Experts of a small language model.
Experts: 64 experts in each of 8 layers, 2 picks a token.
Training: a variant of Muon for the experts, 515M tokens.
Below are experts of layer 4 (counted from 0) of a mixture-of-experts language model. Rows are named router (the router's row for the expert), gate (a neuron's input weights, with its number), up (a neuron's input weights, with its number), down (a neuron's output weights, with its number) and show model dimensions 0-255. Each number is 128 + 24 x the weight over its row's rms, rounded and kept within 0 to 255. Numbers have three digits each.
After each expert's rows: "comes after" lists some tokens at least twice as common just before its tokens as in all text. This comes from a sample of Wikipedia text that the model never trained on. Tokens count by the router's weight.

# expert 8
router:121146140121109134132137133168113164127095098082087131157134114080139092160114139151164118123066128093105125159128143136131153152168126136118134083145133123131116154101145152156166092110142166135143095130141120084110109095155125132132148142109111133152124125177121119099163123132125155121133153145091091110162158122129098120133154124140161100121102106153100163116145155112120135125085128116154070166133112162105157081151146137103145122126155142138120121113185128156104088139120105111120112111154111119146136154147142157149138164094100131065082141149100151150142127141112155171131098108125107146127138077129159149146100138100154106103145120113106098174111103111184112087150172161152126120117146138073127113094133151122097111131128144123152172131141125156146088143095123
gate0:143154102171127125131137124107115143127119121111131126108145178155120070153127133163147075135099140143141125124101127132179137145133129147128115104161135068109122114149107123150133121121132132116137096085141110206110124130097108160098126083087123151134101141176163115125145155103094112136153157112134162101130107109053080123133137152105131094187106140082131121147134105107120141101118133102148116159143136115119141130127143130151149123165104125143151118105116152179074126133133134147098121129139153174107083148121127103147093120122151124165142141134093111115118133168119143146136139118125134136154114166131126102163075107120150134128083150141183149123124118084127139108107106136126131134134131107127181153139105205146096132126168133154112133089159122177125125152112149
up0:101118117125151124091079183147164125098121135098117132090131106134154155110133093126106147156113151171100121125113128140132099072158099120154128142138169162123137100117178116160135180125148082133071181125120115063132145080132151133150088110137095142088165133123142093128105113109154093114138126073099140125161142133120109125127124141132151154138163099159145178128165161116136154128165140094171137095114094176128165121100106118120171138139138124132119136110117138123139119104124124092145152175109145101121140121141094109116134111179132139117114144131135156156117126157121081109139173127100117123133174148169133116134154134111099120132112111128143098141103132122126180109123117110118115134150105105111143132144140107102169152101137086148136146145096140113160082136096123
down0:133120140131142098073145103120132118124142147094114143132130119159150100167135156172136067155127103040135122107160128145137137126120123149136149140143084179147118152126095128149098080150106140157119112157168133105161160184140129121157091118151123118121121093119098124164104106093129115114126152086130127116126129151146129101120115114132119078095185115164150122126141130117112145152120154113146120157126130155129130167098101120134155135181079153118148143134158142121099120114128107140180193120151135138154144119155107145145147140125131111136097140139084134117112090128103133139162128146113160178129173099143145105114106139106158122107171154106138156138050114144147140128131124097151080111128111144122135090100118110117106104105100116102148119115129092108092135148119140
comes after: " of", " and", " in", " for", " with", " from"

# expert 21
router:105119117150120110111104115105201127159150114123091121135078135164136103091143118130124103119105118166110140134144106166143092162158120161141138095130145123127088129113163150108137130137140113165096108122087137129130091125174176141118130126140102131072149106145127135144117092112153103109126154132133176112116150084108139137101151140149115075112140144126153122117105128166102120146137143096097118116126117086121129099101088149139111120137124125127134114083132166146133121165108102101140131162161151136132140146129169137141143133120142131120122104134190132131100129075132118122188150115149129161123188127146143154102119121134161140183104136096079121094148147077163121081111146167149154140122194102127113096119132093134126105130110154133114086156145170101137110154110153
gate0:128113113118123094139130102183147138142147102108144165130196132120153160153115142156095149104130109119144098144163092145126131072118109135147139164118135144138114096141134132151120112098074101119128117129106106134134113155101126156106104113120171121104127142129154147096146154138145124125104142134104120105115098145135085110129131107094145139098165110176100095099118133121135158115138107142151123102143167166084141113193094117115143135120121138189146166122188120120102122104127108089143156117128116143139104169092164105088104170147125132108168101150102116135120160102097115085133138186093106132121134110133092164087131134116131121156139138138100092093138186096137125142153135143113140179130148137136139075148149137140061120120107111173138103142122130116145123136125114
up0:151134175111111170125156107083132132146143107134116111099086085146110148138133123114154097156132149123111144112138132111119107185106140137108130100162145121114106149102095134101155142133154146118120124116138131142131139111129156115088128123167093154168103123139094121141117131145147104115146070091174127129163084090135133128095143116153107108131110141117095136126151147146112130156123108133137133145104091148165108127098148101107135155159131114080144138149104145159139130126148150128104092143089130106150167131106097141180184112089150089172108161150135119142159115108149159172151176131123142123126176145125189092158115069165146139119113108131149142122126087146095138142123138085161100078124091115134124161106133164090128160109120106091127168093128148136134121116128163
down0:160133125123145110090138142117131136099111111137125115086100174147137116125145147111117143128141139132153122133101117145144119155145120151141132162168102104080148130154116130139133094098118170166148158151147115118140116167128128120163138144101089115105139087087121135128113116142127079117075111173083137148132148142136156121137142132129142143125137134172120150136101157136103139109152118094178086167129071110104121143132145121115112143085148142126160147125143121140130096074127128097125073105097161107119148116138163134183120098084100110179111131147180144083161096133126123125088122100164132132119111123153121123105113142136100123132145141167125110125154108147133129090113101053156184145117139135153111151150136137073143122113152149110155100130168171132170097085133110
comes after: " ", " 0", " —", " 1", " 2", "\""

# expert 17
router:095145097148147162073119140081203139145152138109144103130151138175128110141163151111123114109101142148085118099135101160153116140148160165143132122154094135124120119147169190113155136113122147129086131126101145139157138127163142126097098133161099122084143102185104130131112053109169099100109155115156131124110125149141147123123138158143113132125132117085099136155110110131107140141142120107095114108095114096093153119120131127142095112142103124101115168119174111128129113133089134104164112151132142146159120087115163139162157124133172159146096080141146143099105094125129087112160130151117141167104149105108142142096113125128121139143109131149073127132135145126093126088132120125142130108168172126117092120103114110174143143154146111168072142124140157125159121131125137
gate0:121135125143116103106123133138156115095126175090133179141131166126154138186168145109129097133136124151124120154127101105088153104123121106123133138088123111139160109114087057127117132144195125134130133136104155109138142126147106093129144120131140117125128163155137116102084132177156148100062135141168096111125146100161091138169100109110083146093136135130163140134131126100124136191139120159121131143097125152143137119134132182114105125107128112088139146115092178138138142120097108110189123109134147097126130107144091133112138108134106113127108139118126097118141147097145106122113090160175137108088126116152127190104150142121117128082096132155099145140130104146134088169146146097177146145102143156151127144104121089144094116113151125149115157151167149164148135133121120
up0:129126116150118107144123118169132154149096140144151113166142111143104125111131107131127138140129103118178098155183177111133141116095115116120172144171122123131134130133135117107145113148121107099119109099112122174120158136167102120073117164127142149090105118093101145143106118128119131094153129091091140075139147111132123131128106153131147115117144129146135110130102124152145134112144138132190161116101145125125124080128087066133137134164111128122130138125122127101123086165153127173108114113117139069098120111172158116181101115134142153099130185102131135117117115132131175178139129137110150170130146163149134121128125125144091138182085140126109149109107163156196141129141084114122120060130092170146127141110089156112143124091135116145146097108098108093117089133133121
down0:112139115144119114152075158104131145150149160138097165121117188116141151119160129171103153119129113148099099115084105128161136138091123144117091122133119110128118149145087116144118126152128153146115165127148166137089086129089178160139131124124101129068145152125108122121114116134149096144118103114133151133123095102133125136124172111115125119126148171158094138122167125155136136124148141126096130124105130151139094113104151100140171145128125170101158136085109133090140117135133110184140144134124148126138133120135148134139106140122132126111101123096126104096140156196158098113121178152157135145157113099174126104147162166118110137157153105100119142130129100135117082116144144104077114087096127158115116096090161158118190123119116086096112088163161124116151121056124118
comes after: " 0", " ", " 1", " 2", " 3", " 4"

# expert 12
router:131179102152076114101110113101092132117096153081164104129114115133148152176111130139142149157128113164139142127106075142129121123135123124150136151111123122115105101157145119143116045135122120191077119136141155106148162137173133123135150142130129078151117138106119097140147152103154157131142081126129109137120120140122158162184144167119156122125115136116114145131157113101122108174133134101163146112109128139159093130118129075181132103114131104144148104166110119142142144118096163113138126119147131109109106136149172161138121146156127118145096124132097131150083094063147113109147142115113109172113133110101099156105109127164145128136121169068111170143153146137127134131179096088094147154141102152080121098132146112106161152100139124132129134119123108102145143140110113
gate0:174154101120114125177136150153157180114141096098129141114182124107101113126080115148147138165095124099122108117128129119107142182128083106066088082139125120155131151133121095113130074103120121140112100120126097099115141145151134135121108126086126171119107166133125134122152134107158100140118118129136142188136104164138148141138116097116108170110151129144126153147112113168126148104145132089137153136101127150156163123124128147105067137115119143123148115137105163151172157124086124118130093105089118164102149126145112131119105181152154148121132080149140125125177112144108120148118088106152128153107137137109183128154141124156074164155143125148155180140108145130103125153107135121129104127101088109104122105164121200122150132134128107110136122151134120177110122147127117
up0:102107165133118108077106111094093087192159152134110122125083128163147108139161103148129116120115121156113122122107137158100127092128142138177130150135148130109089125158116148153140155134123127093156134118137165180146116116103170149164157119138131094127140093131139137163125140143105171100135108127137120078162138101140108161091123152134093127136101129117093116101100152132136138101113105146117103133155140133100116135155124100149162117151088090080108136145136122112112088166155128146114151129139131105135119174125132170108135105116126167143126140083100126135085142122138155136138215173145135109153139170150070117096135120120165105117142152110088080119163126148170143127155129123137167123170112148146157119124102095126134143141113148116082129095119106127091120124127157
down0:104125133132158157122152145153133120113150145125166091149116152134123151108093107135149110123153114185140068090115144142121146165103117140130122123195130111154115132117124123108117147124114115107076146146128120165117137084144133140127122116117140124101119114126123119108099158122120127106126161121097091094085147172119118125153129127146086129161096104161111177114089097161109133132154111109136084088119144118108142106101094130145079111125070130112154107151105097114173128135119163085142151164123114129123139153156106140116096135128167141168134130138131120141099156147140149124148165160133090143151149171119106123113186111171116105128164135118128099113132147153155086154136090083154153096111108105102117152173136145150123141078126141157079153136118115170107109124161177
comes after: "\n", " =", ".", "s.", "==See", ")."

# expert 1
router:111140159175113139127150150146126113132149159165096134155179136144106097171118125092136136158153140101113171149162129135123133099097131145120111129113144154101135115137114160124123118155139081131152144134157148144145144112131119140101092110186169146126091135077123107068122132119132090106120130121109145107096149090143110124133138142135141112116124125130174158133122156084150143158133128167101139118081154110118070100153142099174120116155145189120145152152085133094137098134135148118097127093095162165133136122132074128078162114121122126124100106174137106145145081125149159124105151113122135146081103117171163125095173131092125141146116079112130115109142102101129155163121114156091109095114109135142105086125130133139130139112139084131128104134110128145145110130126187
gate0:082138135108110119116134095112139127135103146131116125163123120103138135162139161131134151125172156171144110099130141127123084081183121125159146155122151136157168115147070103119107130158154115117163086169141149111135121090119085100123121127111108072106143130123147141101146178117151124130122142123125102090115127127092124151128163148074138121137168133120050120075129165113159139112162116079154128100152108157113120121116103125146157127125134108089153141130124113110140121145149162083109181140086146123108117153130137112158123127079134113126129130130139158146116137127133120130084125144172086140111145089120149120121163138135120128134133139124107130099130135127053175164099129100093152095122139066150125092148156135153111143166138162130133094129150106105141125125134096
up0:145149134149148120142118167111093151115157105085142107072143141131145116108101113110123108112119093124119177132123113093124153145087116105118120089088083104103067126096168139140131097137122163154132128095065083131114125185128145151113117112123145136127137114130139149109120144145120094137148121124140113193122090114148117118169109174127103151110125100125167137156150093152105089143122178160124108148094165121129161126145155131158111118124123150144085116140149096134128128134162128159102085140130149189123146122094136138151138128156126104166125128121150107105115135113144124158155108121107144118147111162133121136148121144137117131094156138142130127127135168134198109113166109106130107127128136161106161119089090112099103110122159077109120145146074130191093123136121160
down0:117121086135135116132132134115082110103159116154136094091156114114139126118141137141102166150144133120122135121111151146158109137117124099147139142112116116168132127145090150140145135139138146143151135155124110155135130119185132079155143113170148119079111110121153138143146148094093073168139137190094174130139110126117161173123115113064187109107124093120142150112127120133116117094131120112114076142137185116092097102104128179161145141111082133129166121108148139148120110085138158101078105150083123133102133129146081152179148112158113116165118128129096118096162123147158106137107143144111140075133140133121137082159148182141133085146115110104166103108116125127136110135137136134134131159145113149143140092105139068135137110173145139123125141112157112144150115132114105
comes after: " the", " a", " The", "'s", " its", " first"

# expert 36
router:145091166192151103147116130156101111141119125134098160149166148153144149102129126096130144182146122126126152157113116138145148090106114132098124116154134129155166109098139116124156128137115140134168126095108132099107125124113127118145147103156093069111159122095082137088155171117128097120132158136084167146128149123094132125109154157127107143150116112180150132112173152082126112151126081137143117161141136155109080143150135097131102103124134115127134136084130114122148120156169132109064087149135112168098142163119182125120157137129149163111118158116142173194131119116151113122129128112150124126073133087141141101153148114115107136134107096118105127147119172126092140097090079129176144119133119149120111111150104103115096111117094108149132144088106125130157126155149109
gate0:113110097108147158142132141101097121116105114153121159149135142157185149122102135188120130074117163069124115139134142064132139101126146147119081121143158102155120105136136120119115109123115157166166106149117071113112121109144149143166141134187119126116126114117137084136134135113143150137146154160135122126131159121138139153128144145169113120141150072132096140110129098183084148130126093127107145146147159135159143142111192121161139150114153141119162133095157129167139154178142121113126127123092093122084115147116110095140097148122090112141133087134106117133128117144103126097131111147143160147123145108164154122148152132075121145161182098140144171130109134094136165127107130139151113127153145161097125099120122079156127140118115107137119092126129102145135100068090097
up0:113136099113158131145171148087128108107116139102139121116126134135169181160110160158130135061145143085150128137160156085119138103146121101113149097130140147144115109136153151140096120119140164149122129130152077094130094128121144117158129139174098132101096132112140135137155095104108127114153167151122130121140136137140147143131152171156134105167105085135117144105113088171082140138101095106134120116139146133168129133116192126165147136081102144127147100088142117117111123179133140102124145170098124119086120144087139124156095148113110094144124090153109122161140136173116118124101125096151139169134136126133145123136157165107123172162183097143134170140111096110100127123137125139134120112121101147069112145142130081175155102127108124139140127163127082127110110102135077
down0:098102155089128093179153114105097127164163152167136141100123123150139066162130143136139108126101121132131129105113116148124133096133158131105128137110136152114148154123116143166160127113137123088097146114100087133148144158137115142153158146094123137125157118106119125100204134106142115124107129135153147132080191145122114144099160121134155076122129100115110088115119153131129158133143119106102090091098129154101162135128112129141120114175157124167118120160137122131103139107099102150134133084129132138124141145140115160167187055123116154124134098094180130168138124151084180142069124150142119137096113177109143134129141139168115115160144139158116131126106129130071150142117127145124168122128101147153148127118127128106110115122085106134124140113105103081161087121112117
comes after: " New", " the", " of", " in", " The", " United"

# expert 60
router:127108161139148135083122144129126155166123141101132127108158100138138151130125157140117151140138119139125153126143121114132106152114159134126135118134098138077167122138139149201114149131124153108113093130126180151167103096143107135141100174161115185098154130108119131095122116081108143138122119064146127086070139147109111119107110162153121088096087120115080152087149119107163127153122120105078107135099130088071153111171162140123140132139140111118140124147132144132109140117114124131102163118121139126118134116133108119111171128134145105151148144126159111133144150160162124109066128150108156092127084129108134146072096141173111130135070132152167080097150113136135151160130109150115150122106122115119114124147126120136159137107167120156142180123128128124165146073089128
gate0:140124177112105114104092208138162136134173144141152045163144130161101090103087128171118114150111110131116145114143133109147131146130132108097100146128141127146145140080118120101123132100121144151127091173156128132138107147159139085134163136172133128108110130101147149121129109144160107079103090120129125124106133119128141122097155117128132138135124120108116125084082125111151120156124138142145148156158111103152109140131184110147141127141122110130145114129142109152143143099108118083157129119075108153127118100099138184136136143104126136094160109133134146119145155116115133158099105082131155095171148108139157127099165145128144138105123107139111081136121160085162099190109119166143117132111121123120109143105083126184119124156113163103141163127114123131121199147113131
up0:158110142056104087081099181154137096120120094140153095121086111119127118132125136122095121162142113145142147131169170090153094158129104122131156144095133115110110153103115111100154146136133128124158108099162121080173110151146119140096129131160135176100102136126104093167141139131138098096090170157147112163125151127150115164126150138129116124161140111108114143097132094124125138130101122161193143165137127102149118128123173164166114106142094138108151113117089113162109158139132121134125126090143128130154104109092141167126100130108177101090111074133121116096122119116150139150107133123110138085167163136114138162162165121121103131104156140129097112164093145150134136102143140181120111138121102121142134113149081131118145134095171156131139146105158146150130152162135121
down0:132173129110114149132144094137076125116127124133150106110140135084110150103120080092125101134153158133122090152131142108123156191131166125093131122116155134126101145091171137163116108186124142163128105155183122099121105139127136146116148143086129136142130136131163111138150149119140165127145128167126110114109133092101102123101118157070141148129173119127165103156112123131131123146160134113156147165126140133173162139146129145117115096118125105107094105122186125146126133146131124102156148122121143164095142117100138120108127112137135123167101151105123137126128095172154103133167077125108070144173124115127118155115126083116171069124169132124138137119093137175104127111130115120125100140142116091156109139105133123101137094126120079107157098159118090137133113086201102
comes after: " |", "|", ";", " Green", " World", " League"

# expert 48
router:126111141100094128105124118156106115138144144135136122137132098145119103098102107162134100137125149161101116162119159132137137105159137146141125086160171115136110152139160133149166081137129134136102132147128087108117107107123128134108155114097108088114176131124161112137103106140129150094138157132101109125154128112132151157107156127099178141128111148125122172109112156151099084080129121067160076153162099093106171123134136136125158126063109152117096107123158121117146110122101139084132133124145133123127119173098132108156147135126155127177095155149116172142113110123147136102106128151168098111114167117168134145103140170162138088127114092106088127152130107174106124115144175154145144128129147150096141088204116114107092141172132140123140148086107129121144116173141142
gate0:109143126139110111180153184171113104063097055120121156100139136188109108124135155122137182078142088124147149090132123110180141088154140152102110143166117134097111143142146121121138086155174130104102075116134101114140126131121111116128149152120154136134151070117131068145139151131117114176127178131132135151102121118100087135085096100126119111108151151117132128122160151126134152154140075130130116131116131149144132117174147148090148183145137100103114145146143151108123122102113121142157144108129134142181164148112147125145151127124087135151160139119115129138108145133100172152144126096162187139113144132114126119144104095139094145117134091119137101137111164155095107125095142133114139125123123100108116117096108115136141093102151112112142148113115140100115143150122104
up0:130117124147129113149140113142146127066147093116142196089135127164142140142115154126144157103108108150132139073134138158157153099108164139119161152097129135106111167115146109136180102128120136145135097172142112112147147168124064151137130110104131092133145056139103087188158130120110105119140148143102156107140159149110139137150091113108121125098141134135156138136169152138107122130137086108137135141139138122131154147152161139125078088121115116114113153126157092136173115124115123107111146092096112122133114111094132155150123078111107121133101174114138120157109165126130113078155108138125163142155119173119134154125129161161087084157137118082163099161112155121145102143083130110132167125110110132134156147104115140123151114069126096148137143141129168135098153133105123
down0:155146151079117129153169080102105127120137110144155155139117114108137140138117104170117148160104102138103092157133123179080153141149124089117111143153149154093111129171095137141181134155127101149139143124110114107133123101138120130150166084148161152127126127149116165173143073159141117104127097108152120139153124118120114077136087142126133128102139140143129132135128169144125125112109145126099122138157110118139113080076147151124106073103080149160146133118108163091132129131117116121141091122122121097153103112127116175126133086131160104152101120143135125127152144101122146087140140151140096146159129137159150113134157141138161101183153171126074137115180104118145171106131116097156148104103102114125154092120093186100097134119133116114095110142174129096137131117108162
comes after: " of", " in", " at", " for", " to", " on"

# expert 59
router:133069183149157130091128093113175141165086082131101135141166136149161131145118167091113145145143111160130162118150114132123152146128137122116130116157103135105165137098164153147133134103097159130132118120115136104141108103139174125157169127155123113085133104120059142093139124095106123128130144086094154154107150156089137105091165128110131104143104088140111135107146132083137116125138105083091119123159118096105151096146152095117083123174140120099151132110113140136152146156098109136076108131121127171145149109117183139099150188143157094127125156139145170147103147175132127140169107108151133112155152126106158103141120088141132155107133101145133085120130151122130162120098108134122164103165120136102121092121105110139129137105110124151124144122136152114131122134132078
gate0:130099144116118133136136141143120136136160131138112098157137140110106146137121145098135068126129143147167080154114174119158137133118149120127124145135112115129123132101122138085140101057099125149139118135186175096081135102102114152123122159115134106131141121118138120151159115185108160131114156131081109134082136139127138121162146136114112186112124113160085076132143135102087064144128168105114128105131150167177115116131142174100094130125101125105140161120138130140161115150131107105113138139131124146112166159122145100152131160137171168143069145123116111131153136156088132128108107152137113154126102068148103116152115107121139150117127131144132085122148114178135166168070115145162114128106092144092132102154105144149118135123123123126121145164086105158147087152119129
up0:143106130130094132146120082135137154101174081132144120142075139125115157109137115134101118135137138148158103130166144135121109117077127169168178130170120112137149115150139151102174145096116132122095109122174134127116107104101159156127098170101108107088130087115130089110138132122115117129138136107101100133100133195147135101165123142064123136120113113111091099087136170087119106155148129099100162122099129153124157152145172163149118136132125148124108132125140103114166124165136135107128157134072115121122125140110207105156088129090144147154144132133097115117103146174108139178123131168091134137133106107165130135169112116102131142112100130172112093103128113156120175150120115130143154133148102124130122116142146151158125105143125120108095110158094135126135075135118109
down0:155141150098095093178112117108105164188129123143207154118125101119164131104106091077124106104120121124100124069138143104111155157113155133097199139127113136144137083119109103088165103139122152124095122130138127124123132119097126112118134132118126085114110134133125160132126122143112100145160144119158144104125107145149135151140105161105167154130112106124111126123150105071131120073125158133153122135076107127134118146169158094120089090110153172136120116157118127142115134112133141149098121106169135115124088107119117149123097117101084140122134114175114144103145129099175133145150133104165163106135122161125144164138114155109147132165099110118150121130147164125169162102130164108102098136123149149171153138105167152094105138114115107141165144110118125171117128126101175
comes after: " |", "|", " United", "U", ";", "M"

# expert 25
router:103157111108086126125114124170142141109112118044092130123132116129140143138097142149129120082163152113156093113138089088136137087136132120114149095144166124117105115142095132112122071157142141140171131123169146113143086133099112136108077129180139173122122133113128141166122142147094111119153122101122148106116103163138094148126121150133112155090142145192171149085162147174123100112131124096089096116112157149175138097149111132163134132112122138127175141077157122124127117134148129120137093118133135118117080192135170163090134139120116128085117147131125156115160122075115132139119151129124112150062130125121095111105156132074119164144175144131129115115139135160137121115148151132146106138119113148134120121147107160140131109125144170089159133109133126140127123132139146
gate0:137145142126162106134172079107154120124131099152153126136129113137092143125132115117144135144120136138123117160140121125124178099170127139164126145112059127137141120108128132126122122126094114149122152133131165093185135086147110102128151132101136165136159164137167106093172139111155079127154120109159142127104174151108173155118143095170128135152134146108110151130082145138085139130149171144114118123160144099149125127120138117123126105138121118124132147159147113097155155142130115101129158125092107116150104139147107127160093109127125097088117121110122081142082122115153107158174145105192117132133165147117055097122123133136091100130104150129127105122126107135104107116134169098122110131147139155084098100105117120186107092167131108106120103186102154068118134167143128
up0:142135080120165098165159127125110137109151120108122136135129159088103126179154123107108072119147139134124110140135137103121142090170136117117094142104064115154128161148090124104127113118142122126141174141164100134140120122141104100082157114141157107139148163098131128124184142143105092177120125156151123121140111176090111130131133130134122129169144085111117146151132147114117154136114107100123120140152143135227093115160158112094138115156133104110130103151152101104148159102147158147132137152091116091119129155112091136144099125113150143100139120103130069186131125135135118182109157103163121124135155136157082119125137109115144105153122143107116125139129144138103146090162143116152086168149138132092140092098145095124101144175114137108126118168113137141101145142125100
down0:071163121113118125139106124140119100093147117123106161113151125103140152074136148107157124149139142125148102128140131096087178136122108123141134101190146187113139120116097138159098122122122139144103124120158112122132131161091148098144110092150106112121124109119098123124107159137168088125125149120148155134103143120102121120132157100121103143137163093104153075125146157121129109161148152129149166154141148139161087109120112100117145111141126138147144154121163143122116135153137109080158107132082090149134094077153142081090132150118143132142130108097056156179112134123126089157173131136123135135132130090123114136138155166041088108137145128088150163110162127150151136104139092116152103156166140130162143123125119139123113118137089138117183130149143144144145144137129105
comes after: "\n", "\"", " '", "====", " (\"", " al"

# expert 57
router:155151134097094128096140115155134111110165110139123111135117132140112112134093055153142089111099109137091117149131147133165135075138146143175144119155161127137109160138148118127160078134129134151074154134154089112134117161140125132106162110111114098142161133159138131150112094175119132090137172146101092145169146131115173158118130125103160124142127127117140130136111151158092078122157145082119098133165094141139132137099119123107112083096086166137126113112156127073137133119085166125179148113166137105113121158097106135138150119135167111147107135122109128101113087122138161107093133144170095146115137118131088180118124150144133109104134124163135120130137103150147102115147182150142130127114138156118155091158082114096131146163148149102133167115114134140139108169130154
gate0:132154134115139153149140103136121133116128129172111125131121151083077110107118118109110127119113092105094111112097135092109120142146124136106124122137089131123120116140154086142104122088142161131198108095117177131120159131135158162124153087138134103133109111115112159127176148102121155081073109119109148155139113123134147160149123142124109102155139165125122139139140110138144148144124102154110163160154182165128180147118125107136182096109090096118142149155101137113079128137128135143093110118137122122113137158123120134116108184141092110082123186158147114124153113167100173106118118122160175108110143141161130095109128146147128097150091095154160108105085130096146160131124108123077089124134120154164132139135132122130151075112109074146137129175128149156133096129117147
up0:128094081120132124138130177111140104171109111130145095144081119147126133132140135149136136077149145131135132136125120141133126156150109125139126109141160093144126160147126145088115114135115120122102145172093091118129121105111126100155070152108142101123148160160154103127075087158127125180166140147159099127128159140130151112108130130121131138119115091082111120138122146126105085093135131108145107067084090098114126103124159140137104172131143170134107144112156138133156110117146129155154137158091119092137141114175104141136125106097176138168118075114104152132102143124157118157156173142128083101160135097086153161158122091124135099115133160075112148163178105134104151096123118110184138146128117120113139129148113141125099146149158173108131106095109120113145168124142158
down0:103124152124130123159081123128100143144155124175119098129121129080143136126133145108114155142099091106148112115142106107156142121144165109095119150111072131101104106143105130095126109104104133115180125127090119146120118125151127146154141134115125122166145150154114147126136119153151130078132146108119132165132093110137116157131165128165076105123153154154171171105147131133228183129117109113093134171123157140092112157148155123156143105113141116111107130128122157150123141147134131141110101112131103153137119158093094107164153148127075132086135182105114157126131132090109129138041134119143189115112129119148109155098106133162110119141135099117140130120089144110121127084117152139082101132134111162152133106112147157147147098116103098131113128132131138170140127174128106
comes after: " of", " in", " is", " on", " to", " from"

# expert 58
router:096181136099093111087119132119126163134095155107119136113135139087123129161136134126128136114153160131161116110142099114140118138147122123101149096162125127107155128153104101118138106124154127113161138112160151149122170123092186127163134124124167137094142136127143121138104104133067182115108155130105142106114145136115113114099107145132118098122095120162126157115134150139138135124115122086062070113168128111132145112148118171109137135125141109128143139119170137174111096130084130149147096115180093129125116170113129140108137135113083150096126130104172102110159131080114110151104142171114099158101097114089114111133129155121135124112152191161107130122140118152187124167143110139168133142119065138124128158093119185151118102082142144123167131116139160153140134123139094
gate0:129108130122161115090125137124164130128110134155118145114073122146148124126081102125117104124119094134117152119138120169103147134143125119125137148137088167148126158121128106126130130112129117103110195164126115145107161114108160168104145133154170136120129126123115158148093100140171174111123105142126124119173101121128082102101093150121161143139147154143121144132120148114100159153099145117129120099146151082074120094119136141146116083082141214120098127175163082139124122100145074120133147125115140170145116105112111151069139159119153125114134124083133145143153128153117154138124141068128157131129121095086128096082157143107149164183125103143150157106128094131117177121126087111094119150144118123146110127141140135152140120152105150114151169132121128174094118146147136
up0:155084136134121158073156106088102133086131104112159140107182158133117128145081138116126138129113135167143079122143082163088128128147132141139126140126135109152190099106142151102115164149138119200158177138109147081161142125126167148092147108107170127100101127155122138110078064119106141135169127137160125165138113138114128112099145133136129095149084101106152116113126150099142131124117125133139091142077136125104105107134125127141175101132081115123143146123149104151148125159126147131140152161120106128143101115103096132182171129121134133140126143125150118125135106133129121120166119109130138132117116130133140120123145118161113146143166160145120166114119139107143129131131149126048111138150140157122135159114143105151138161134101111160107154134152169148063120071126153
down0:103104131149122160142113124105102148157131089105101099110131157088116145137086106112145147129114138111119096105142112108071103156121133148074162089107166113161167095131130141105132149144133154124116170096117125114143104133133110158166145128164119131087124156155155135116131123125139114138130127130135148110105137093109158131112124116153138115146132164126119150113128152084172117116163125118109131152113129130196150104151162098080102133153097135176106135128100122109153108168085142113117111129118167139140105118107152121104090155127132178117085111137152116151181094100092115154138137121100161129144138159127087089160140115083165125152123099109166112138129148147122179126170180112112143141115153125137149170094147123102154159102100139174102163136141129110080095107112128
comes after: " de", " of", "-", " in", ":", "|"

# expert 28
router:105114093170102150062134134098169115175102113128159106119114144198153120135143128119113117145095126147109105156119081136151111147124172125108110078139107145106110123112156156109155117114137083199094138126098119141124095107161163140141063126116119129073135115128151141124139098126156139117091129135158131122120144122150187154136142129165113095073137130121111117124108078103111104124134163123106133133122090112115122124113126193165102120139104152107140115097162149145143128119087127121146107136171109116119124130149138136152118116115190095139124067150157117134097149126117104101152099094170147137144153111140108162111137093141094140173110104112104127141138147151118148123101125130155132128167181121118116147131126142148152142105136135144119157139143142110162135135126097
gate0:124129153099111101125136127149103115132164147124113117158165124094149072098132134124162129119149119095134155128124144104130160116122114197116148122119105155166129162106082138113144127128147134153072133130144123125119106159112128162146141148134107152129150122084131143118128151128136097148128156137112139121167140153154129092173104138152114183108129136136124063120054138115126143128176101111154119187114089111120104100092118109160119125141117101121114094116128127135114164087096149105144115148134114116120142159095143142145110125126121087152126114104136148123111134116109164119123136137144140135178156140118114109139156109134119157151089119149143126140137105078103128105089145119175143102092130119112118173159164085054116135129139128128132101178120134133124116188065079
up0:151130134098111136128148120111107149113151168115109118176155139110123137121130121151114109134106138176052104137100146146146115121111135144107124120114118123115108134073149112092137142129131127139077157144110130099159098147115127171127142147103100114114086117146108132124068156147171118131116144153101124137117160145138123113143156133157142152076139117108088125162082107177131174151147144150144109133156123137131106091089113166167122134146100120099131104120160154121156108124115139076143133149088097153105118150135092116173118111168097130170156109123147138107143143110167179087096139115109139098149129148125184156124111104141131151138114111153141091151136139095141142108092137124166123106091163085135119158091123093099137147170145141151142095128111128126118168145109071
down0:146144147135110128116150119119109088125146078142122146110131113131141145164141129159152141121167137124114126134116167107134115148101148123127135157097224139115122102110056162092081115158136108081141073132104126153134127164158150132182111137100133113141132134121157158137108116126115169118108111128119082102144182124129126152110105137099116125114092101136148124126159097154191140097167175126091103117185089149133098166124100114165129145112157098113105106081169124126169113148087105114124156125137129133181112135126088144140152122110128125137106121165137112102149120129107113109121109144148113149121112158096206105108092094139157116125120147101135105104126134119120128167120120151108162147135141139116141111149128107148132125124144110112129108144158124172099121113132108
comes after: "\n", " ", " Year", " Title", " 1", " Party"